From a checkpoint of a small mixture-of-experts model trained on Wikipedia: vocabulary 8696, 497M tokens.
Below are experts of layer 3 (counted from 0) of a mixture-of-experts language model. Rows are named router (the router's row for the expert) and show model dimensions 0-127. Each number is 500 + 25 x the weight over its row's rms, rounded and kept within 0 to 999. Numbers have three digits each.
Before each expert's rows: a language model's description of what the expert responds to. This comes from a sample of Wikipedia text that the model never trained on.

# expert 50
What it handles: Place prepositions and directions. Location prepositions and compass words, such as in the, at, from the, north, south-southwest, plus place nouns like city and university.
router:511525471471497510472476490519507511508450501505511479524512506483457523532483504483496532537534523540504468509556507491513459464514504541540510529515500531487503527490499494472520464529494483520514490510521494460495557562537513495515474479525500502508480509483477538501464552526507547482472470437496492510499534485470507508518449475513509451511488493486497506496502525494454517462533

# expert 55
What it handles: Word-final suffixes. Suffix pieces ending a word, mainly "ing", and also "ical", "ial", "ation", "y", as in dialing, boxing and streaming.
router:497509517471532480488528518478450474474476505508547482503517465505502456535504500474521472502519494483515511537495457478509486512467500509505565498526490551529513493496485474528536497519510504496446532514529489498501543518490465495509475553473466464497466493530505513531526480470520475485485481510532503473532470495532493515464500487532506506495462514463471525463497531492540448458484

# expert 33
What it handles: Word starts after separators. Word-initial pieces or short words after pipes, colons, dashes in tables and lists, such as per-cussions, met-abolic, set, Championship.
router:517495490474514505493484527541506558497472534505490533487445485499473442496450506516499504478483505515506530533517490506529503510549555464479503492500481542518503452506479506515509467481530532497488446492481505506551534481459501547489492489510499510488504531456493489557500513533487522486499550464474472508483498481483534501519479547483471457518488507495479489479488498533485496511535

# expert 26
What it handles: Word-initial letters. First letters or pieces of a word after a quote, dash, bracket or line break, such as Th, Ch, a gem, o-ak.
router:465495497520527482485485535483473527484496495541477489512510491496505437498492510511506514459463472466480504489494539529447563526501470474507469509477534516530491461490523520501498538523492506510473494489484473515544493521479494506468532540482486479561516528518541503489501509509457459507522541486489486501487460527491517516474543497512510538477497491486478533501455448478465488536498

# expert 35
What it handles: Taxonomy and descriptive nouns. Content words in encyclopedic descriptions, especially taxonomy ("in the family", species, genus, described) and design, published, United States.
router:483524482487488489512513491496481493500520498492530533503523498543493524486451479497522470484505498473517477485533493527534493480518534536484463499495527522525471536519469491477487496517527513500487477490518513528487531469527493515521513455536448544495487485516498472543503464513530460513512441485458512501437549492485497536451444488511504484508466536485525449497505493495542538490516

# expert 22
What it handles: Countries and national terms. Country and nationality words after in, of or a label, such as Greece, France, American, United States, plus institutional nouns like League, County.
router:477524464458516536512542471508492517514476482459526503508500499517499502486486470525508496490492491475496466510547455470534491459515534510468505517493475491499499457541529544481479514534570507506528499502482541503516517485547517485501471479490483552495500542486510485534495461524461504448470494481469501510468520513465486517535505477508514478509479470474564478519504505523503472522514

# expert 48
What it handles: Accented bytes and r-clusters. Lead bytes of accented or Cyrillic letters in foreign names (Ro-ß-kopf, Do-ğa) and r-, d-, br-, gr-, tr- word openings.
router:534521505514463477522491465522555517510524478482507440514499533478499484506526510535485502462487470481489476497463516503501561456517520476483511552510475523477528480478523488498479502498481487531495535473510501471490485470490480534535480503519507533457520532479526486490475489471526516504502447483515471507502460531483472483511503481506478507522535510540531460481504534546442519508534

# expert 61
What it handles: Table cell separators. Pipe separators between table cells, including runs of empty cells in election and sports statistics tables, and semicolons.
router:521505531484514460512458492535476511539499466536523520483514507484471532521535547482521518488480548475507510529472482468520501485543488542515511458486463478531520454523481461483512464451521483509553452518501532510492478481509506540469519487484476530482471509473457474497539501493522498481507502478483485522490533507479543526492437491487483483524478516502521487504489505500534480497475

# expert 24
What it handles: Foreign name fragments. Middle pieces inside foreign or unusual proper names, such as Mac-int-osh, Mah-m-oud, Tom-p-kins, Indian-ap-olis, and non-Latin byte fragments.
router:532476508493483509536476484500573488474485522507509463521524500494459499514507498517528501524505503471470475516519523505461488545490477477525467509513494459501509475467513503515489523470493505485528533494501520526487520459504519516426525510492543463474505506530535502478469484476472534500495459480456496505490474556491486482478556456479571487495483494507526536501516483476487474517498

# expert 9
What it handles: Open parentheses, separators. Opening parentheses, pipes and colons right after a name or word in tables and lists, usually before numbers or (X), (elected 4).
router:457470528472472496498477532521526492503450507502524532495452505529461489502504508537539520461500467505498488523487549508542501491552512472517482474531481502525509533496498501464526453464456490472495519498524553482450485525509524507517486458487494531466527513473474503524463500512498516499508466479496529524518537505503511482470492518489469523502472525541541485483459533491536516513486

# expert 15
What it handles: Mid-word consonant endings. Middle word-piece chunks like ult, ort, ect, ess, ens after prefixes like con, p, ext, as in fac-ult-y, C-reat-ing, Profess-ional.
router:493475514541503520516462530491530499515539464507510504506522490507519464503510507510494500501533526559504488485536552488512498539508536466498439475490525468504474484492487483477493558521492542537493467467459528521480467512500459461482514527478529454511518465548522531518515511516494485533525490510518489491464476533485504467468515477517498483498475517509470482512502467456512519453510

# expert 54
What it handles: Short vowel-consonant endings. Short vowel-consonant pieces like it, ar, in, ian closing names or words after a consonant, such as Hobb-it, Eld-ar, Coll-in, comed-ian.
router:506467489475479499520458506478507462491492519504519555499541478508516510484514508460519478481526507551470503454503477527483518488516468538541507541504470485485473520460471517533519487463520479472480480497483511483464557513494489485508509503505510503441493492531514519470480487510532523559535502505510540486557492476447494491480495510498542468537470479462502512487505513500524510456509

# expert 23
What it handles: Clause-linking prepositions. Prepositions and conjunctions opening a phrase or clause after verbs, such as by, as, with, for, after, because, however.
router:499507526525504478470480524522530542520492459502488491475467533482509508490456482449520492532476502541512530488510513532438472504483506533493455495496561531463470484514521513528498454523525465499531500573506497504488503523490519473534502484527478486517513481500496508468495525505513510527479522560513494506503495492504504477523444512499489494480518512501491490508469519449435528512486

# expert 31
What it handles: Numbers in dates and tables. Number tokens inside years, dates and statistics table cells, such as the "80" in 1804, "16" in September 16, and "59".
router:524519504510513511502542501514488492494480530471514505550518484527495502497469519492469519534472490504479494441517484498514494519453524489483489521510499457528525529495540490523462478526476468484527482501453507516506524532464512522468473546500544536517499489499458510468469530535493505529481501479465532428483508468524491491476482479474489491521496484536547490554488478489495464457522

# expert 5
What it handles: Initial capital letters. Single capital letters starting a word or acronym, often after line breaks or inside parentheses, such as D in Defenders, IMM, LCS.
router:544522493472510533519528531492501540490484531516515484536502476487476501489442529496496512477462510483495457483520528523479534501493555524514476482522523475525470455479463521491470515508514518457527524490502458513545471479478493524460510537439516525542528489476544486469502457476501490494500532484517479494537460498514505508484555491493515511480514479504546510503473480512510523506485

# expert 0
What it handles: Word-final syllable pieces. Second pieces of common English words after a short onset, often after D/d or G, such as D-ate, D-ew, d-rop, for-ew-ord.
router:465474493537496493481523490496481454518488528497503544509508462484527508474534527487511459560489485484537504493545475509501531499512463518520516519488464464494499533477497494523489504515511462494520506488453439518504539497496488524523514503484533466505461498511479495448492499506486529491543486505497468485523519488497483530559508514466481498513454464468467522532484490545545516548518

# expert 14
What it handles: Table row pipes. Pipe cells at table row ends or starts, header dividers, and list dashes in infoboxes, such as | C, ) |, Succeeded by:.
router:523542514494449454559474481457473501508495464535506496470505519525467515492517487503508521462479479517528528530475480513495474482536506524488464490510509495505557502523515536431502501476499497547501515495490529470499500533493534487479475486505457517494460507483472477481520540515487486476497473493492481514527511528525495507529463503444482490541528516516521459543509525537516486517526